Weights of a small mixture-of-experts language model, trained from scratch on English Wikipedia.
Size: 20 layers, width 512, vocabulary 16384, 163M parameters.
Below are experts of layer 9 (counted from 0) of a mixture-of-experts language model. Rows are named gate (a neuron's input weights, with its number), up (a neuron's input weights, with its number), down (a neuron's output weights, with its number) and show model dimensions 320-383. Each number is 128 + 32 x the weight over its row's rms, rounded and kept within 0 to 255. Numbers have three digits each.
Before each expert's rows: "comes after" lists some tokens at least twice as common just before its tokens as in all text; "gets" lists some tokens that make up at least twice as much of what it gets as of all text. This comes from a sample of Wikipedia text that the model never trained on. Tokens count by the router's weight.

# expert 3
comes after: " |", "|", ";", ":", " /", " March"
gets: " ", "h", "°", " season", "er", "'"
gate0:152163077113106121159128089107086153130139080125106116105154135126123157115097094113178137142118100176143089142166050090112119128169074171129121110134182155142101146159125195167213152044174121
up0:140108092143091152147120079089125159133100160092144182075156080141147115106109173152131141113134101160072136189119115142138092105147130183121152119172161158154175094097197165147114132124113169
down0:127137117139189104112079088152133167193125146088175101067200121077107148130136123160114097166126165114100123122074131075171063116103140135148132095148175025126164090163148150144092100120125102
gate1:141118144107121149142070104187073101110103119133118115150067120169071151143130127143142097133151121134160129090133153117114108134097189160151163195124169121156118119113120142161073117195164117
up1:090096132114134102109104096103136160121097156097114140132129180101055117061105158173093125154138208168096147066160091104189136099129121137129154114140173120135103152158155107091124124161150097
down1:155159223162111150104158077147155143082148135057129104126099109120049130131134152182128143158139175157139178089124110109170148090116131110051188133182161132058054147127119134124145097125141111
gate2:139180170071099123106152149144116149173088144107125125115158114127110105082110156100111122195121111098145118109133212095134142162126096108105188136184174088189078138096080129172121121095198142
up2:114094123140092130113111115152100141157102152122177140193189083094139086040134164118116120114164169114099127174134170113133100172092137127127145070170171118154099168131088149129147071190099097
down2:113057149135189134119119162114182126079093127138097075058153139132148121164124091152125122150147082139035120175073133119064147139113131166031215123158094112124134158164129170092147142115128083
gate3:127181112171209201112098180154129067116194093123078053138084188125094168093159137140078139100130121169143127137089107147167075113151151153102184088167076113122124123163198136120088164124089108
up3:139168148114082146141155089168115132130108106205160087114075113067103179115089086105116131150142072177137155077204127113134109142149096118140149108162119135193122229131176137153109031064113147
down3:088127124122133079123160163151173095152070128074153162137103152130110119161138103125141168123193091125151159125094136178182196104164149166108081095121133121067136167133157097127127150131169123
gate4:166099154108106121149089081148121054146110097097092140181148155150162194064129161175168115066080113112085099129106163119177135103093168106171075114105137142160137168150098158155170044137079121
up4:099127091098163127120163135114152105102134133103167087152136120185175132136136123135119092108059119129109141138139066159122115163143164133127137160183121111125115133150108128142160090116101171
down4:105193167128099118074124168143080093090143202103153129098090113081119183110083070074182076093170137162159105152109138095120120103157152140089133196169143138124103121094099092129042110125143135
gate5:160105152085133121149107103069144127170124154137036154117131100134084135128126127089116141089142089135140187081118150171136154121125127136130133136071150140102180154149097104102078120148145105
up5:133091149168107102166124138158138102116138125069124122158132156203083097178170156147120148171118152147130155199110042122109127141085127043078043163121111137179105113133106130104122113171132152
down5:112079141113150090151148159148123140158147070117090160097160091099195156037165165159166152085122136162162095139188171187129174128106143135136135107147207163139105143119144073162110069184138050
gate6:041077127125133089125117136165129103070164204115097164087111136070161053108143130030125179127155178162097123153131138155151133083102149132128131147152094097198103086113127082125154209103167164
up6:137139156087101129106098124079142127150139176071110139107167150086223119132088152133050126091134072173139084166150119173104167141104107139101124126127093089202141186088088103164184147129179102
down6:122121105131138157127088125152104149142078099140137124150120116091144121180091135124172137129103159166087155162180121153151144134151125088147083153104130123170156093075068125192112146119139134
gate7:140135104121141129173093116079137165107205177127169133102108181124109148118109115133089099097094132178140122138147149147114144149156161121063137143144136126097139084190095159169136112078084149
up7:076059183105149205112128130225127056103140116158085151109134155107135075124169076087109145147081089167119164116119104086156074122146111084094142129120175135086119139102133138117110085146148124
down7:139126129164158158190150119138116157127117146199139163141108131127142166158136123114150142158159114091183111158084112074191154082160165104094129094204103092097122112140101138137094105143142117
gate8:138114146046071123138127086167137083141101111126138122141159178098091173143131112055158138166110170139168154131115116137079154186095119149138099145101135075131102104108194178117146098153109120
up8:166139105164093091095138149116148143105109152069148145174122112145145139148200084195053128165141157120121097095087094126108112110155122162157163084151119129123128125096133119182135135157122105
down8:134065110123100140068160134095137124158161185107126164052114086112112118106145131221129128105150115124130083147110166133125142176078151160151076134104139134159146078137125059095158097130156176
gate9:137106175074133114075130155103124183048088161142146114108221147118140106127158141178148139119104171146115161132108129117128160099130084087152071140135126086098113087115124101097095143144136139
up9:152173117102092140077121184177073068153152123170169128128079120113124026159101073149097121100135166169136087105181100080081079154152120120132133180196169194143092096092159138103102146155118100
down9:140101179090132105148111098099118093112135137080218152106146120206174076142140123106146171148162169146153116103073166144175112131083153111141165146132146128170097088132129135131120068198129092
gate10:098156190106115158124145104149180197114153152170149151184187141115200138111198138153153155100151118085089087156184117119128145114126156096132132094111110124125140122125161126131160138219121079
up10:153190062177156124160111113182116138161188111135143148134176123086121142179136120047130176096144134133163164114123051089110082141123072125133146141118139146165174112138138181120115158107140158
down10:114125171144116150179100141104122093085153150060128157128121098119057125071139138188083156069128098200166150128184175109086125141056048096160106144145127124095162101119106116109142138125118157
gate11:086081181114129119094106134194130069149150137087157145067176151117132161127120087124112116156206131110103179096208139129137178105193087122111137148191125167099122135101186132157121103178113121
up11:126108109181160053104133154130152151052151132086166110148157191099135120163085130109169117160098120159079136146184133136146120128114123100115113060148092129131130216111112127119132114133069150
down11:081131146137124125111193093087164157180159103083085135126139119171114139183160074076086101118117107145162121169069130152142194110112148110046145081125060078159171146150174127066126112091148091
gate12:142104118178134059140083133110052133128092119156141155136116183131153054148149154103155081167126158138125131061162116129112111086100085078212079142149151122196143112070147190017137114121115096
up12:109124122171142133078129062068124160106138023153122157142121090170115171099078122148136083186095114155105159151106116107132157111162123142154124113167104083172113183054132155151131107143125129
down12:061122143132105178143164197178120191140110153177153102108119111145172123133062119141042141107101081105133135163156100116174128094144151103079158073149079075116076105121088130111106147110130117
gate13:167100166173128075099116119096127097069130154146142098143111173137108106111124111113181141166123150147152160162151119099147140154110115106128072151141172124204094134150147167162075140128162226
up13:093128126147082133139116101140120151099089100132106141115116126189122136099159125142143136056099074109076158179048097131112157215154095119126193159173090085122116100110118069129168163177162146
down13:169118163173137156086178070124111111132150140117140210177084123109105161181128127097128108135122162081149155078108111159133103091160114107132092139148125120124152153132123153162146137155181117
gate14:120084123140144125072143081138184151145160104139126138119123169110122113100137139140122080169165186129096138073123114141166120155127117140120054112147149163155119115109155146106144158178169099
up14:142114151121076160121088163107063090108152148159155115121127064071166184141099169146130152059108106149106120177174158091148115090116168149123124175177142154172196139177119118133143132117114141
down14:113091134126167083184115133172183188085143086160103179146102127177170071102092094181055105127138141115123188088162143133153131123160119065196084125156125132176150159157123130151137153109110108
gate15:158140146177151115127150075166148120108170157119110130107158109097158138123127098112085169108082173116100104113129125172118182123177142157202053117142088171117120118086142159126148188119167140
up15:074179149139138120065135120109115116155117134127122150122086154101132115172177150109194109184115124116111161122135089137122129156165117103104122142113150080112143110140173100130093102166161101
down15:163193200107137154114140086151136153131172109097159164171139118175112133148131174099184116143086067131154167117075105167111074184111155157099178169129084150128152062155176148123120123142090118
gate16:114104113182177073140177124070125125140104106121138166101153122197166148131115153089114102092120194118072093122104164129171112104098098110090111133161116137184182169112094109139159149133123109
up16:123115125127134121156183112096123160120137141126146112088148123139124090113159097101117143154094071099151073151086145125146153029097110149106144143119152097140165128138086122166098135124140172
down16:134143164112144138140141148096077140183115138132187095178162119155115113230193124144164094101125154133164115145140111162165109129113119160091158116099163077130156081138156166149137122143222125
gate17:081132090109150107086139088078097102124112173099093138099156120080104150059128153085160082139200100138194146130126156147081129152140110154150108168116150132179144117192128157176124121141145091
up17:133118120090088131185129092138133156134058128220162125100142121163156146134150151101162156124160139103150128124076159151100125146145136104168096102089080131123169106108097111139090082116153134
down17:096154145155145142116121127029124143140109098089161126110121153152108099108152105152108043189133100168169146136106112138201161100074082106078141133093127142151083100125085104103066078145132130
gate18:128112076131182135065150128132113095100154122135135083096144138119082081080131172086150109137119123177117167155155102078173120126094108098156128160103155107175093122072165128152085143140157138
up18:109130146122129097066103153151041140154141158158207151117176179106181124117099179117148171105135092112127120158137122112104130108152103112112127176137074111124102110168093126120076138084170088
down18:090123077146121114127149170115149176198083148084180087137186112128134063148117110103140121113157109124131055151128164142103085153091101160082154138136114175092142135124146144106125122079144087
gate19:090150115139154114126098093131103145087099149157118112168125089158170172159124143168126143108073168132146144111169115139083144114094145143139190207122072130117131088134068119138139125114114097
up19:138148117086138172166160134143147105110140084144139044081117138073101108146156121130117121155141119132076079126126101136151127115090172106073119089141133143198128161143125125105109138193107138
down19:163184090057147188168116145162122168115135109058137099157207101073115132157071156149107132131149142143141168128093131098135219145113188131119124130156142123182138063139138099134160136125141111
gate20:141122181160126117135060115125146174103076106136117143094138157141144128113142145088133109106143113127195135165166125158156135143193171139153146106119158118123105154159068115156047175170203163
up20:170140154112108172153126136148127117132143164151147153129085133140186190153095127182104165044127144130110088152122131107152125104172142124163082077094041108115109073152168181100059042123069132
down20:145140186140143133165133162127135127124133108168119131177136115112191111106154076096110107174125109105085047120084128150128164098096104064075118143120173064089106152138193147135160120108130132
gate21:114128101165098114110123098092152099097132155117146157090135141113130154153154133174123109088145158149071170068138150169074117147128090154160130085129093152145127091121139071064121124117090124
up21:104091112123125126175122079082126160150113185113134163115180161111114118114104177159155113063114188139160097126109109145114124173164147083177116102113129144061136106103123134124108185159078146
down21:157085121121131126149147158112138133115170088041132111098119097138129106118148136114113101140116060107093115055132174117082077085146125186123187084106140062104070116197157139112125096096111099
gate22:079167097136132128152145150106142143072143209146182121144165095086155136137108105150122119151116158098140154110128161130069121061161137118136149116112119106135160100071095166156151172124082122
up22:144086165145147080097123155114078134093143145119083127130124127076124125058128138129135048092159154159167157078107128162118137168120117085152206167104128134139093214167125167150144180120093133
down22:111114058146069166128116159188095116112110084140134134104102168138165100067138160096095087116130103158126133138202148145171086101147076079150102104134147142058144135119117131099128140124155099
gate23:097093113164146085123135098159118168059144094084143109205115113035142080106192152136137100108157122137083092187144143166147176131121093115129156134117084115135162140156149131129150128136127151
up23:158121119101100140169148140101065125070162099081100167144126154140132109134130093118199150128104110136128085091097136135094130178115128114212080122135120164098141117111104166136132182096145217
down23:154183203063143087159123133099185116103108099166126145122136108153108122206157148088117194151109136065156136124123123130101087154116121151155110183142068124157152156146124118143146118149136166
gate24:140161133115154116091100126070125108126095094102109097120055134102156147112154137123139126162132103142145143128113139125097148157098129181147206131130111157191085164126149135131109136161095098
up24:117137098183093166138183150137117111122161110128081165136093111144079161117084125109141121077160090150079107140150141208074081184158150101132152138122153090103180148147123184082151114096121150
down24:126186094084138108098124090120117041144108112152142145119121157108105135148131150131158156068104086097100143085146134133145159154155120129209129118137110117170166083134150138148149157133062150
gate25:119132153145126139123093118160198185102159159171132098128157187085152115113122148136158071106105185139127144095111120136136100150096123171100167198074169166119111145135099142113171123138109098
up25:079153088082138153159129134114108179136118096136124042108115152150107135152113122107109206139097138123079137071120122140152115154184084157163084154170132146096111087186102032160126206098144121
down25:130148105117121088140117142102165160171099139123116130071139108170154125113108096094105190142131150210156108111122097099126165112128110172164173085120090068105166125117171158126102137138158128
gate26:154185167091160155181147156105150138090179156144097102154191161181116164168127118141160104118153160125074125135091139154099142221127101122092086114089094117121160056057120130175177106069102181
up26:099071136109134161063125112137067096145195148142090208141124116034110140140172126152079122147152133129084132139134110158100105120142123077145145127107136118108148101153163146119086107166153096
down26:138142113131150153176138081086164168157192097072096135161133111138180118098117124103175136137139094130184121118125126156080099154146133201181076131138050116096075101160194099155105144131069154
gate27:176146167134154190153080124100151090114143144166168055176131108153118101138099092141155130179114108084097129085156116134028164111132146137168111181138141089115153135146175098145087163133105170
up27:068114154115102125124079139123162076117105111121176099143135116063160137194203080190110143070123103149152084149074132156098168169121095069144131202127162133085160126176154146109073190098142135
down27:096087169103118152157064107124067151185157142186152118118129119125129104119152150166120140165124087121155065166143125145126110123095152158152115148116133117091170087102130062161137178107130101
gate28:114117102171153156099155109118144104127154069142151112081092184103078092159047144164111148128146151134124136117178104148127143173148147167138077151142140118099139127186143154049187112166129105
up28:127174125164143114164139137066128100079154129127176087115098119175149101130097146184102091128091174089154111121150097174134151223140177108123110089153108107114148105117114149184104178166119110
down28:147150145121127178095133111177135111179235174090112156119132114089142126130199121128084157129057153162153134124056164116178108157139101092143153178133124110093133138122154108132218150115067176
gate29:207122115139103121123121090164140131123105099115148116156049091107154187111130170117151125159153157135140126133120111117084162090101128157120095138181186182134076143073179101145150185131101120
up29:084122107126213169114073118127178079152168107143116167121160173153108115128145074121112140144139142163085155118144134106174126098108137115075188167088152145124142170118134157054182098146105117
down29:125135189159057122123106130131121091107163163150149073114151129113175145116140150141101047156146151123145073147117153138158110121133142104147157119089094139078119158135135131128085151128142160
gate30:169131116144117115130049094145160153177098155124156165066167145041145086125089157062119121115129118214145179120090144086123072053135126160101113131163145122138151188065140134093154039142100092
up30:153165100128127086129079104121053114197126166129134101115157118119100102147105147141137167079157164098105130106135176120122128070091121184127090154092108146148146074090105181113166143118140095
down30:139168075133164114152145118176125095216105126128122120112122192119041082125138109142137088116146175125103166110180126051111137135087115128141084154170171152174119137118107134161166108109075120
gate31:135156149130150148111087129102139203164114124095186130140163118096157094125121120109105141137129132061126109099127092188143110119111142146095146050137101142139126106198082083043134117073130090
up31:106103087120110094153080091134133160092117197080088124123148134123157092080137134105080117178137106106139100140162183120132122131081087153129110068088094229086171113174124116148176155121136152
down31:106163085107091178140160161145099080112057083174160065163141113137192109144063123121076111175103113093081100175126160165086187157155141154063140120115108165155084145157125172105122157105093078